Weights of a small mixture-of-experts language model, trained from scratch on English Wikipedia.
Size: 9 layers, vocabulary 18644, 53.5M parameters.
Experts: 32 experts in each of 4 layers, 160 SwiGLU neurons an expert, 2 picks a token.
Training: a variant of SOAP for the experts, 277M tokens, 4230 steps.
Below are experts of layer 5 (counted from 0) of a mixture-of-experts language model. Rows are named router (the router's row for the expert), gate (a neuron's input weights, with its number), up (a neuron's input weights, with its number) and show model dimensions 192-223. Each number is 128 + 32 x the weight over its row's rms, rounded and kept within 0 to 255.
After each expert's rows: "gets" lists some tokens that make up at least twice as much of what it gets as of all text. This comes from a sample of Wikipedia text that the model never trained on. Tokens count by the router's weight.

# expert 24
router [106  84 170 147 159 131 156 163 139 116 147 152  78 100 140  72 163 156 142 134  48 142 143 141 104 136  88 145 151 155 104 114]
gate0 [115 145 194 174 110 101 169 163  55 123 143 109 129 157 129 184 112 158 154 181  98 146 212 145 151 104 149 131 127 167 135 135]
up0 [137 175 135 133 116 141 168 122 168 123 129 125 154 121 185 129 113 119  84 140 112 126 127 148 111 187 158  94  38 123  58  70]
gate1 [ 53  82  92 173 153 116 142 131 147 171 132  88 123 137 146  81 159 130 157 138 163 129 120 143 171 173 124 144 133  94 120 115]
up1 [136 164 131 182 165 112 184 172  99 122 180  61 134 146 170 164 213 167 111 144  86 130 179  88 165 122 143  53 149 104  94 108]
gate2 [122 141 115  70  92 104 142 166 152 156 159 186 178 131 112 117  95 126 109 172 128  88 163 159 126 146 114 221 193 202 153 125]
up2 [112 181 140 187 140 164 133 118 166 112 117 153 105 118 122 108 150  87 113 117 138 202 180 139 161 116 174 156 130  97 104 140]
gets: "R", "D", "V", "L", "N", "S"

# expert 25
router [ 95 147 136 116  75 123 149 129 132 146 109 183  70 132  83 170 123 135 128 105  24  92 170 128 101  77 132 152 129 200 117 121]
gate0 [136  93 186 114 106 197 165 130 111 113 114 126 124 126 142 113  93 149 191 159 156 142 109 173 148  93 140 109  95 154 141 148]
up0 [ 54 145  96 147 161 173  86 140 110 164  94 108  97 108  82 117 115  76 121 170 111 154 110  50 157 100 138 115 160  88 160  72]
gate1 [132  72  76 110 104 105 136 183 140 102 146 138 148 110 143 128 120 132 129 126 143 137 143  77 114 192 193 129  81 120 125  94]
up1 [115 148  90 126 145 123 148  64  96 110  70  93 154  77 120 137  49 135 113 182 153 133 159 131 101  92 157 144 172 111 141 148]
gate2 [151 132 154 126 112 104 152  99  92  97 137 143 213 179 126 140 124  96 101  93 103  98 116 121 150  85 132 124 125 176 137  98]
up2 [ 95  80 115 128 135  80 130  96 157 116 118 185 146 101 153 104  92  53  86  66  95 139 104 200 122 124 106 106 116 128 130  74]
gets: " |\n", "==", "\n", "===", "|", ".\n\n"

# expert 30
router [107 197 141 185  70 146 164 172 129 101  94 143  97 106 130  80 153 142 155 116 122  79 162 124  99  41 168 127  98 150 114  99]
gate19 [190 201 120 149 147 105 150  86 167 164 120 204 109 106 114 153  62 207 108 110 164 129 139 121 117 132 121 128 107  65  93  73]
up19 [199  91  95 185  98 102 127 160 115 188 112  88 106 180 119  90  89 145  83 130 107 110 164 127 124 114 126 128  63 131 126 138]
gate20 [125 111 167 119  70 177 107 155 156  78 132 123 101 139 128 153 132 107 134 121 112 116 149  68 103 133 145 113 134 145 148 121]
up20 [150 146 116 126 116 144 106  73 163 135 112  96 133 130 162 145 152 145 103  95  78 106 177 161  87 129 196 108  74  87 124 149]
gate21 [ 60  89 129 105 113 154 109  93 157 133 182  71  90 116  67 149 110 168 100 109 117 124 183 127 123 159 139 162  95 152 174 141]
up21 [123 133 149 129 108 157  83 160 104 132 152 147 163  77 121  93 155 124  90 176 156 120 121 135 140 141 142 165 158  85 120 143]
gets: "-", "|", "\n", " |\n", ")\n", ".\n\n"

# expert 27
router [163 147 146 118  90 106 157 151 135 146 123 172  82  85  98  97 132 130 129 123 119 113 116 123  77 103 111 119 178 134 123  97]
gate19 [168 127  79 148 130 146 118 110 107  84 136  97  88 110 128 202 101 112 170 175 103 120 142  96 174 127 111 124 120 119 127 147]
up19 [226 163 109 135 211 111 109 113  89 125 136 145  69 165 135 169 113 114 161 126 117 102 159 104 127 161 122 123 167 131  40 129]
gate20 [133 106 175 127 103 188 136  53  88 165 184 190  65 168 149 103 144 104 142 127 175 125  73 170 132 117 120 125  94  94 144  52]
up20 [117 155 157 149 129 133 123 128 126 133 126  89 126 173  84  78  59 102 129 154 150  80 173 130 167 181  92  83 145 124 125  66]
gate21 [172 147 108 154 123 114 139 106  93 167 121 155 100 132  69 109  96 111 177 147 139 113 152 137 165 146  95 175 181 141  91 113]
up21 [218 124 158 171 141 153 127  88 112 163 141 131  68 137 129 127 118 109 132 130 153  94 134  80 178 139 128  61 146 128 154 145]
gets: " ", "–", "°", "/", " $", " —;"

# expert 12
router [161 155  96 111 118 121 134 202 121 137 136 175 119 115 119 138 130 115 124 120 110 163 121 178  88  98 138 114 168 111 174  91]
gate19 [144  80 161 128 109 168 117 138  87 104 130 127 186  85 135 213 163 132 194 149 139 137 166 178 130 159 152  83 148  57 186 113]
up19 [135 137  89  86  75 176 224 153 114 129 142 134  49 150 176 139 107 202 127 136  52 102  88  83  82 132  87 144 134 143 153 197]
gate20 [123 131 141 145  97 152  38  81  68 102  84 164 130  94 134 161 120 133 125  75 121 103 178 114 166 180 109 181 177 148 148 166]
up20 [126  95 164  93 152 149 159  87 115 142 183  69 107 162 195 112 114 129  99 142 161 124  74 164  92 137 118 106 100 122 143 145]
gate21 [183 132 128  79 161 177 183 111 163 176 132 132 134 135 132 142 159  90 102 138 110 194 128  93 173 103 140 140 144 101 146  97]
up21 [141 182  70 153 132 134 176  40 183 110 139 127 129 141  90 189 182 165  94 163 143 129 159 124 141 116 190 102 151  90 155  50]
gets: " ", "–", "201", " $", " =\n\n", "°"

# expert 28
router [157 184 120 140  98 158 185 193 152 117 142 143 124 104  75 121 171 174 178 112  80 137 181 128 109 124  78  98 140 135 115  70]
gate0 [ 93 129 182 137 132 120 133 177 190 141 168 130 115 100 112 109 181 179 110  95 102 109 100 148  86 130  74 154 143 122 124 119]
up0 [119 194 121 174 145  84 100 108 115 146  73  81 101 107 152 154 120 104  63 146 202 149 153  91 140 124 104 137 104 143 137 123]
gate1 [140  86 171 117  70 145 163 159  97 136 127 124 151 123  94 161 127 124  86 107 152  87 136 124  87 124 119 134 166  87 114 157]
up1 [ 86  53 143  66 120 150 158 131  80 184  97 103 169 161 177 144 140 113 121 127 123 130 141 130  66 165 102  94  96 106 118 123]
gate2 [148 164  74 105  99 187 141 143 141 137  76 117 131 131  85 158 128 128 168 147 130 173 122 145  89 153 183  99 127  98 148  66]
up2 [133 137 131 109 102 121  96 141 170 204 102 199 111 104 122 154 126 105  66  80  87 126 163 124 123 139 183  75 171 118 127 103]
gets: "–", " |\n", " |\n\n", "%", " —", " points"

# expert 31
router [ 83 170 127 108 107 129 160 175 106  98 142 200  84  89 108  84 122 164 141 114 153 119 116 124 113 101 157 138 127 123 135  93]
gate19 [176 151 161 100  92 205 160 133 111 133 118 164  96  95 110 122 115 162 118  51 152 137 108 163 131 190 138 149 156 143 133 117]
up19 [153 117  67  80 104 140  78 176 107 120 162 110 140 130  79 169 133  95 117 154 128 110 205 132 112  79 153 157 126 153 119 120]
gate20 [139 147 110 104 119 126  95 138 105 146 142 137 140  83 130  78 126 161 169 166 112 106  82 119 141 154 163 145 136 173 158 106]
up20 [115 108 165 103 117 139 123 165 148 199 144 157 111 142 118  80 111 163 122 129 112  90  36 198 133  89  73 165  84 150 131 180]
gate21 [130 126  89 109 106 121 118  94 158 124 130 133 169 143 127 130 125 172  88 143 144 164 159  49  94 138 193 145 124  71 138 158]
up21 [ 64 130 136 144 105 159 118  76  70 144 121 171 134 151 158 120 148 183 171 134  78 127 171 191 147 191 148 115 173 125 108 119]
gets: " |", ",", "4", "5", "7", "6"

# expert 19
router [106 119  92 115  54 132 181 166 122 136  51 133 122 110  86 116 132 133  79 121  87 151 156 154 112 112 108 189 142 172 139  83]
gate0 [133 110 109 128  34 109 168 115 120 150 160 112 121  69 102 128 137 184 122 163  84 142 148 152 144  99 164 115 154 135  94 114]
up0 [ 67 108 147  82 124 110  75 166  84 106 150 137 121 160 144 106 117  99 130  87 118 185 189 155  73 116 104 157 185 190 163 109]
gate1 [117  80  84 138  83  95 155 123 145  77 112  74 142 158 129  69 172 131 150 109 105 128  78 127 122 169 149 183 179 106 108 138]
up1 [155 196  95 129 122 160 113 177 133 101 111 121 108 144 137 133  98  92 183 142 137 153 131  68 108 157  90  56 125 168  77 132]
gate2 [133 126 139 140 139 124 180 162 117 100  98 121 120 149 153 113 107 163 113  99 112 155 152  98 112 127 145 139 158  78  80 143]
up2 [ 95 151 241 138 111 149 126  83 179 113 123 140 131 151 158 104 110 116  49 189 107 158 146  99 146 119 182 118  71 112 133 167]
gets: " |", ";", " that", ");", " /", " Apps"

# expert 4
router [ 58 147 122 101 128 128 142 131 123 135 131 135 102  75 127 139 131 159 150 102  55 191 139 117 120 108 129 135 161 162 122 162]
gate0 [130  91 137 143 109 157 118 120 110 107 119  94 147 125 173 106 144 118 176 146  80 187 155 142 198 139 132 189 150 153 115 112]
up0 [ 90 100 132 147 118 103  54 111  96 131 120 122 114 136 131 215 101 162  97 128 108 129 125 143 145 137 111  77 106 133 102 118]
gate1 [126  89 110 137 101 124 110 140 162 117  77 126 145 141 158  98 182 113 163 149 179 122 143 103 160 114  76 162 117 145 158 123]
up1 [111 232 112 171 139 117  95 105 100 124 102  72 144  99 101 177 129 108 157 139 137 169 158 159 145  97 157 108  82 105 142 138]
gate2 [113 134 166 109 124 159 158 166 108 140 152  69 110 113 119 128  67 162 139  82  80 116 132 107 130 129 126 104 106 120 155 167]
up2 [166 112 122  94 108 156  78  98  91 130 153 109 108  99 143 111  76  73 136 181 146 143  99 101  71 117  90 134 136 124 172 138]
gets: " B", " C", " H", " K", " D", " W"

# expert 13
router [114 162 105 187  80 189 126 167 200  74 116 119 134 124 129 167 141 156 145 116  79 115 122  55 139 113  75 160 131 165 145 110]
gate0 [114 147 140 186 136  98 126 118 144  81 115 107 166 120 125 125 165  87 104 183 105 178  74 163  85 122 140 162 103 137 150 153]
up0 [115 185 119 132 128 121 147 115 180 128  67 142  99 151 125 160 106  76 115 144 114 148  50 163 123 125 164  82 110 146 157 111]
gate1 [111 126  79 155  98 208 123  95 152 149  81 131 148  77 168 101 175 137 154  99  91 100 131 183 171 116 133 113 130 154 175 137]
up1 [179 161  99 168  91 134 131 152 101 114 144 100 199 204  43  78  99 129 104 117 111 145 101 104 172 133 141 163 113 151 121 114]
gate2 [127 170 119 107 139 142 158 151 132 128  92  80 140 126 181  54 111 203 105 101 199 117 113  92 112 163 157 128 166  65 135 108]
up2 [ 74 144 128 158  97  86 161 163 148  98 112  72 135 120 115 110 126  98 181 121  52 124 190 162  92 125 114 102 138  46 123 142]
gets: "-", ":", "\n", ")\n", "\n\n", " ("

# expert 29
router [148 158 122 153  89 180 155 182 100 146 131 147  54  75 120  89  95 121 101  78 147 141 127 145  85  75 100 174 111 158 126  74]
gate0 [140 125 127 158  94 136 189  83 105 131  70 158 163 140 107  98 134 173 124 149 132 133 174 128  92 103 140 134 134 165 123 161]
up0 [124 203 175 143 161  94 123 117 161 121  89  61 137 190 151 125 141  96 157 106 139 189 119 118 137 103 129 192 127 103 129 112]
gate1 [209 132 152  57 105 148 145 144  81 166 117  95 127 122 118  71 178 178 131 116 161 171 150 161 120 100 134 165 141 135 105 132]
up1 [150 139 150 157 128 103 160 150  87  91 123 158  93 134 153 101 115 200  93 173 161 129 141 137 151 215  71 105 130 123 108 135]
gate2 [147 146 157  24 167 130 127 131 117 142  91 121 120 194 127 136 114 114 120  78 138 118 101 125 116 184 101 154 141 171 118 100]
up2 [ 84 132  85 143  52 113 146 151 106  78 189 109 115 130 127  98 106  94 127  82 132  87 114  93 151 111 105 115 131 136 163 121]
gets: ".", ").", "%", "\".", ".\n\n", " ."

# expert 6
router [106 150 159 170 116 164 118 153 127 139 101 210 123  74 113 134 115 162 136  76 115 142 126 129 117 117  98 103 127 132 150  99]
gate0 [158 174 116  98 120 130 169 161 122  77  82 115 126 165 183 111 150  99  93 134  87 129 166 129 112 171  76  73 143 112 108  87]
up0 [123 170 117 135 147 102  81 150 161 137  96 145  83  79  43 157 114 130 138 110 122 162 145 134 161 202  94 162 121  91 176 101]
gate1 [ 90 116 116 118 127 151 162 110 128 158 138 160 110  86  94  93 177  63 139 149 128 148 194 132  69  93 116  94 104 111 121 140]
up1 [114 133 198 118  90 169 137 115  98 119 125 153 108 113 170 109  87  89 135 170 101  88 132 110 138 150 111 187 177 138 108 161]
gate2 [164 182 147 165 107  76 146 178 100 123 106 129 141  98  78 110 110 108 152 109 141 118 140 111 121 132 102  98  56 101 122 147]
up2 [125  69 177 112 109  83 108 127 164 126 149 139 118 143 105 113 151  80 144 130 121 194 132 151  86 130 142  98 149 120 143 118]
gets: " the", " d", " p", " a", " b", " l"